Weights of a small mixture-of-experts language model, trained from scratch on English Wikipedia.
Training: a variant of Adam for the experts, 319M tokens, 6731 steps.
Below are experts of layer 3 (counted from 0) of a mixture-of-experts language model. Rows are named router (the router's row for the expert), gate (a neuron's input weights, with its number), up (a neuron's input weights, with its number) and show model dimensions 0-255. Each number is 50 + 12 x the weight over its row's rms, rounded and kept within 0 to 99.
Before each expert's rows: a language model's description of what the expert responds to. This comes from a sample of Wikipedia text that the model never trained on.

# expert 17
Hyphens in compounds (by-election, in-store, Under-18), plus copulas was, is, became and place-name starts like New, North.
router:49 49 55 48 42 53 52 26 69 35 61 49 68 47 58 34 64 48 61 51 71 36 46 38 44 66 43 61 52 57 50 38 56 50 62 58 28 42 42 57 55 48 30 48 46 32 29 55 50 73 73 59 57 38 42 72 75 33 52 41 30 35 59 40 60 43 60 53 53 67 22 64 44 58 54 59 36 48 59 40 70 49 58 64 66 47 44 53 64 67 42 66 36 19 59 34 53 63 43 57 43 67 48 54 46 30 47 64 51 44 70 53 59 56 35 59 33 36 45 32 73 42 26 52 64 72 41 46 52 48 61 50 55 38 50 71 47 44 60 52 38 54 73 63 62 24 46 53 64 50 56 56 57 68 73 62 52 59 55 75 48 49 59 60 54 44 49 71 51 48 62 36 61 66 70 45 61 47 60 52 32 48 64 51 54 69 53 50 56 42 36 70 63 62 43 57 46 35 44 47 65 54 54 51 55 62 73 59 27 36 58 43 71 34 60 52 50 34 57 62 68 21 31 39 52 46 45 55 69 49 71 49 53 39 52 66 39 53 42 60 27 59 63 29 41 51 65 56 58 39 49 43 55 46 43 50
gate1:23 50 54 56 71 42 46 73 34 49 58 61 57 42 30 38 40 57 42 76 46 37 19 17 55 59 56 50 49 32 49 44 59 56 45 55 66 55 39 22 49 55 41 52 44 52 30 65 73 48 65 43 55 34 69 36 45 47 56 49 43 73 48 43 53 54 47 56 40 64 54 53 53 43 67 49 50 64 60 59 67 53 61 57 39 72 63 47 61 75 41 36 55 30 42 30 49 34 46 88 57 68 57 58 37 46 48 36 41 52 37 60 46 37 43 62 68 43 66 49 63 46 36 49 51 46 60 22 31 31 30 67 63 38 54 41 49 52 63 45 36 45 33 61 39 72 38 64 42 54 46 51 64 40 41 45 53 47 63 61 52 49 49 47 51 42 69 55 55 21 69 41 48 55 58 52 26 40 33 40 41 43 53 60 49 52 50 51 44 41 34 58 56 46 55 45 60 56 38 28 62 42 53 38 43 38 39 44 42 48 57 59 45 35 54 51 49 38 62 59 39 44 55 55 31 63 29 58 38 61 27 63 56 66 38 68 34 59 34 55 54 40 43 35 31 72 61 45 34 45 41 44 37 55 39 58
up1:68 78 39 39 67 31 48 74 26 54 51 47 31 49 33 43 49 66 64 62 46 61 21 49 70 32 66 35 54 41 45 24 51 50 56 48 60 73 64 51 54 25 51 21 45 53 32 57 49 43 52 55 41 51 58 57 47 60 42 51 66 71 50 33 52 45 68 58 54 26 60 60 61 44 38 58 48 49 71 49 46 70 61 32 79 71 63 48 36 61 59 68 49 34 60 66 37 48 41 57 46 54 27 40 41 49 51 58 45 41 66 29 67 33 39 44 59 44 45 61 76 62 47 44 44 74 37 39 45 45 31 72 49 50 66 49 40 60 35 55 57 60 34 74 41 51 37 62 46 52 53 47 54 44 56 46 44 54 52 60 47 49 45 65 40 66 50 56 41 61 45 55 34 47 56 34 71 59 41 44 51 33 60 46 50 68 57 58 77 46 30 71 49 69 64 48 47 29 62 62 55 31 70 59 41 56 59 53 51 44 49 66 35 54 47 69 50 42 45 60 49 50 60 55 42 51 31 58 31 59 57 32 50 55 48 53 41 53 66 41 55 46 53 41 41 43 32 56 40 61 70 63 39 44 41 54
gate2:40 37 40 29 49 41 47 48 54 41 73 71 57 49 18 49 65 36 43 45 34 44 33 43 47 33 71 55 55 53 62 37 42 55 69 47 53 62 53 64 47 42 41 39 52 62 57 49 32 57 26 56 44 35 36 48 50 46 44 70 45 74 67 38 56 63 67 39 46 56 49 38 66 52 61 53 41 62 61 62 46 27 43 56 43 71 43 28 46 77 57 40 64 63 50 37 46 56 75 41 38 61 57 64 52 50 29 34 52 72 38 47 62 31 57 59 61 42 32 55 80 57 43 50 46 84 35 47 56 45 68 62 45 73 34 47 56 48 50 52 37 54 45 42 51 46 38 69 38 56 51 44 39 32 53 57 52 49 49 38 60 37 62 51 39 37 44 70 49 46 56 54 42 49 46 44 38 57 53 37 45 61 41 56 61 33 43 26 44 48 28 66 42 30 46 54 57 52 60 43 63 59 17 49 54 75 38 48 58 64 46 47 42 63 59 43 55 60 42 55 64 53 39 39 55 45 44 41 33 47 51 31 45 71 60 54 59 27 22 35 56 30 56 45 31 53 44 51 49 32 45 70 66 41 52 27
up2:52 53 63 65 51 39 69 51 29 63 38 52 24 55 55 48 07 54 49 34 64 54 30 47 49 54 41 41 38 74 30 58 57 44 53 56 86 36 64 49 61 60 45 65 45 57 58 46 62 48 40 32 44 51 51 59 43 41 47 54 58 42 39 51 52 35 37 49 57 48 46 64 60 51 33 50 45 55 65 66 61 44 53 38 57 29 55 62 36 28 43 55 43 48 54 48 64 53 44 55 46 51 59 68 34 65 34 72 52 58 73 56 37 55 24 63 57 59 47 67 31 47 66 52 42 26 54 37 50 73 29 43 23 71 54 49 56 43 77 49 64 44 44 56 47 61 58 45 49 67 25 37 47 56 45 40 65 37 53 70 48 43 35 44 58 35 54 32 47 57 62 53 56 34 35 68 49 32 25 56 64 53 44 36 60 52 46 44 55 84 58 52 32 51 36 47 49 54 43 50 61 50 58 50 66 66 38 47 61 29 44 46 72 40 61 51 40 45 54 55 54 49 42 59 73 65 39 54 58 63 55 64 39 29 47 33 44 56 46 45 74 48 27 46 46 57 51 45 39 50 54 47 43 75 33 57
gate3:52 53 61 52 53 40 56 52 66 47 52 36 61 47 53 56 78 60 55 53 50 43 58 50 56 37 31 51 57 35 66 45 60 50 26 67 47 72 47 64 50 65 42 51 31 64 23 45 45 41 70 44 54 46 58 58 48 28 50 46 66 62 55 53 71 45 36 43 50 56 50 54 38 59 88 60 36 48 54 48 55 69 25 48 64 47 78 56 75 51 54 54 54 54 58 62 32 45 34 44 34 53 57 36 65 37 55 67 60 53 48 51 76 40 73 72 51 36 59 61 69 52 56 41 60 57 29 50 65 56 34 65 61 46 48 60 71 50 45 52 39 59 63 58 69 49 51 66 34 54 30 55 62 43 45 53 55 66 61 65 45 53 63 64 52 27 62 68 42 46 61 45 29 58 70 42 59 53 92 43 48 52 60 50 50 48 56 88 58 50 71 46 54 42 69 34 32 55 43 47 55 48 30 55 59 61 40 49 40 56 73 52 56 60 48 37 51 43 57 53 45 49 29 50 65 43 64 32 56 55 45 63 43 73 42 62 40 42 48 65 59 65 44 49 45 74 53 62 67 45 45 54 49 48 46 64
up3:65 42 62 23 69 50 47 45 71 43 53 45 69 54 38 55 63 53 58 48 75 24 48 59 48 51 41 55 43 24 64 55 60 51 55 47 48 59 49 52 48 71 30 40 21 52 47 33 52 62 72 54 54 58 56 62 57 37 51 44 71 42 56 45 62 52 32 48 53 52 33 59 59 47 80 51 48 35 70 49 72 44 34 41 55 48 75 50 64 43 56 49 41 48 57 41 38 63 33 41 53 64 58 39 58 68 51 55 63 34 68 38 59 35 81 66 35 41 51 68 64 62 34 50 67 45 34 39 71 67 47 50 24 64 33 66 54 46 55 44 42 33 56 68 55 40 48 41 53 53 53 62 40 70 38 51 30 44 54 62 34 50 71 52 36 42 52 65 58 49 56 40 26 55 50 50 47 46 65 39 41 63 40 40 40 29 58 60 36 44 57 56 64 49 59 26 43 52 49 47 52 61 34 63 63 69 45 28 53 28 55 48 62 64 62 49 26 67 67 35 69 51 38 32 59 39 49 53 64 50 61 48 55 58 45 40 35 50 50 52 57 72 43 48 25 57 48 55 51 53 53 63 46 35 34 60
gate4:52 54 47 41 68 50 69 44 45 56 52 39 47 70 60 52 47 57 55 67 60 77 39 69 59 61 61 57 49 82 27 55 37 38 58 29 47 56 57 53 44 43 48 57 33 66 59 49 45 60 82 63 41 78 31 69 30 49 38 67 65 55 49 50 38 53 56 69 58 57 47 47 56 67 38 52 44 47 54 51 51 56 59 41 74 46 54 49 52 40 37 71 51 51 27 66 54 52 42 49 29 50 48 46 44 44 45 44 53 58 41 60 24 52 52 48 45 49 73 51 49 54 53 45 36 57 63 61 55 33 62 34 58 63 31 40 53 63 68 48 63 33 59 34 58 52 63 58 56 42 49 39 48 36 65 53 39 43 42 64 68 65 40 34 55 74 37 60 70 41 55 25 60 48 53 20 56 47 61 59 44 39 35 61 69 47 29 66 41 39 51 57 62 38 48 47 37 34 44 52 42 32 49 56 57 65 41 51 47 59 59 54 74 19 64 42 40 52 34 57 36 61 34 41 48 62 66 32 72 37 55 51 52 67 27 38 43 36 59 28 60 52 75 59 46 44 56 60 42 58 57 28 43 41 52 59
up4:74 51 77 35 33 56 55 59 64 78 71 55 49 55 58 43 35 36 67 48 44 56 41 64 39 57 41 41 34 57 68 35 52 43 48 62 51 48 43 35 63 73 39 36 43 48 37 57 38 38 48 53 58 36 36 48 47 57 41 54 64 49 50 39 33 37 41 70 51 54 55 26 47 56 28 30 51 49 40 30 41 37 65 47 51 58 64 52 33 51 46 55 49 53 74 47 47 65 40 43 45 41 55 49 54 50 55 63 76 38 63 42 43 39 31 34 53 44 46 44 50 39 76 38 40 46 50 49 70 64 56 43 48 50 70 38 57 40 71 65 42 57 57 50 47 61 31 40 37 43 47 63 34 58 44 49 60 53 54 35 53 68 51 60 41 32 41 37 39 49 74 45 58 28 43 59 33 46 51 48 53 42 53 65 56 49 58 65 51 40 41 59 42 67 51 70 54 65 38 37 71 32 40 52 48 38 49 59 54 43 36 49 30 57 42 52 68 30 78 57 45 57 29 67 48 42 50 42 29 54 57 47 49 64 73 41 63 44 53 65 62 60 82 40 62 44 52 70 08 48 57 39 70 56 54 32
gate5:27 39 57 69 34 59 76 65 53 39 59 51 42 53 54 49 35 75 38 55 50 40 45 39 38 33 55 50 91 46 67 67 40 40 62 26 32 55 44 56 54 50 41 70 40 33 61 30 55 41 27 46 45 37 35 64 39 64 29 66 44 55 41 34 48 64 53 31 46 65 58 49 25 63 55 46 46 57 41 44 33 58 31 50 50 58 42 56 31 54 49 50 64 66 66 53 53 46 63 59 65 52 32 57 38 51 50 42 45 63 36 48 56 51 40 31 34 62 34 78 49 65 17 45 48 40 43 51 45 51 52 64 42 46 60 48 31 49 49 39 69 38 47 66 59 64 44 34 48 41 66 50 58 55 50 43 56 57 46 49 57 47 57 58 32 51 50 56 43 63 42 46 54 50 35 60 37 41 81 58 42 24 56 55 35 57 55 37 64 29 43 64 56 41 53 52 56 48 71 45 66 53 51 56 36 58 41 57 41 43 45 69 55 45 49 31 51 46 58 36 41 45 44 41 49 74 75 59 51 74 37 71 22 37 54 58 42 54 53 62 59 65 55 51 54 52 50 42 38 44 47 63 17 48 34 54
up5:40 36 36 43 54 45 54 42 53 65 62 42 65 39 68 54 55 58 53 32 73 47 56 58 56 34 42 42 40 39 58 53 37 43 44 77 63 48 42 47 38 49 53 65 56 44 58 36 47 64 33 29 53 65 73 70 27 66 45 49 63 27 54 50 31 25 47 62 38 58 64 28 52 78 51 53 34 46 39 48 59 45 67 30 43 58 45 43 46 56 58 52 54 23 54 65 33 51 28 53 41 56 52 59 57 52 22 67 57 53 32 56 55 21 59 62 44 49 47 37 63 49 50 50 68 49 67 67 51 38 47 48 42 37 73 47 53 56 40 64 47 73 33 67 38 38 40 27 63 42 42 57 45 38 58 47 56 45 37 56 65 64 35 58 46 73 33 51 45 61 53 62 63 52 58 69 68 54 39 51 66 56 41 47 40 34 62 40 48 53 45 34 60 50 60 49 45 54 50 35 32 42 42 49 48 55 53 65 66 52 41 56 38 46 40 78 31 57 71 40 52 49 39 43 35 30 52 34 43 77 39 68 30 41 39 53 55 40 64 77 78 31 51 47 56 58 39 62 39 63 50 49 51 46 44 46
gate6:60 47 61 44 45 38 56 39 58 60 59 55 52 43 56 29 56 45 57 45 75 33 44 48 48 59 28 46 71 62 62 53 50 54 53 45 40 52 38 57 52 60 72 54 47 39 56 62 53 35 46 61 52 53 39 56 54 62 28 47 39 40 44 48 33 35 65 49 28 35 66 42 58 42 49 40 71 36 65 65 53 45 65 45 51 49 41 62 54 60 45 57 54 48 46 46 34 79 28 39 79 49 59 30 43 74 46 61 30 53 66 67 61 51 47 42 61 57 50 43 66 38 38 48 40 51 40 22 78 30 62 54 19 58 37 41 47 54 51 62 41 38 63 34 55 52 45 43 53 51 64 63 47 42 59 52 37 58 29 47 40 76 59 45 37 49 30 69 51 58 52 55 53 31 54 45 50 40 66 57 61 34 42 48 60 52 47 76 59 66 29 63 52 40 36 40 51 47 50 27 52 48 59 50 61 19 48 44 42 42 37 49 47 55 44 60 19 38 57 46 67 52 58 37 53 45 40 66 48 46 37 46 49 50 70 43 59 78 50 45 19 52 63 63 51 58 39 52 42 47 48 70 39 88 71 37
up6:59 44 52 33 67 34 39 44 52 42 49 65 71 59 44 50 61 56 39 72 53 51 57 47 26 56 50 43 49 56 68 53 39 62 53 56 66 59 41 40 46 36 51 60 61 36 52 44 38 23 74 44 43 48 61 43 65 53 48 60 50 68 47 48 56 43 47 27 62 58 56 42 42 46 52 53 39 61 65 66 36 63 43 62 52 33 31 59 37 28 42 41 66 45 39 52 44 42 90 51 47 55 34 44 57 48 42 45 65 67 38 16 65 50 49 52 43 50 51 58 49 52 34 44 61 47 41 63 12 62 34 46 62 49 26 64 38 42 50 62 39 37 47 54 69 43 64 58 54 37 47 34 76 37 52 57 55 31 65 49 55 46 43 44 48 33 35 50 61 53 54 56 58 48 57 42 43 30 39 47 50 38 52 34 25 55 65 37 48 51 61 51 62 27 63 53 71 47 50 43 44 70 36 41 43 47 44 55 72 46 69 61 54 42 36 45 86 45 51 65 53 44 41 67 60 35 43 57 43 48 40 43 46 56 41 71 25 45 55 63 58 53 51 44 59 67 57 49 45 43 24 31 54 11 43 64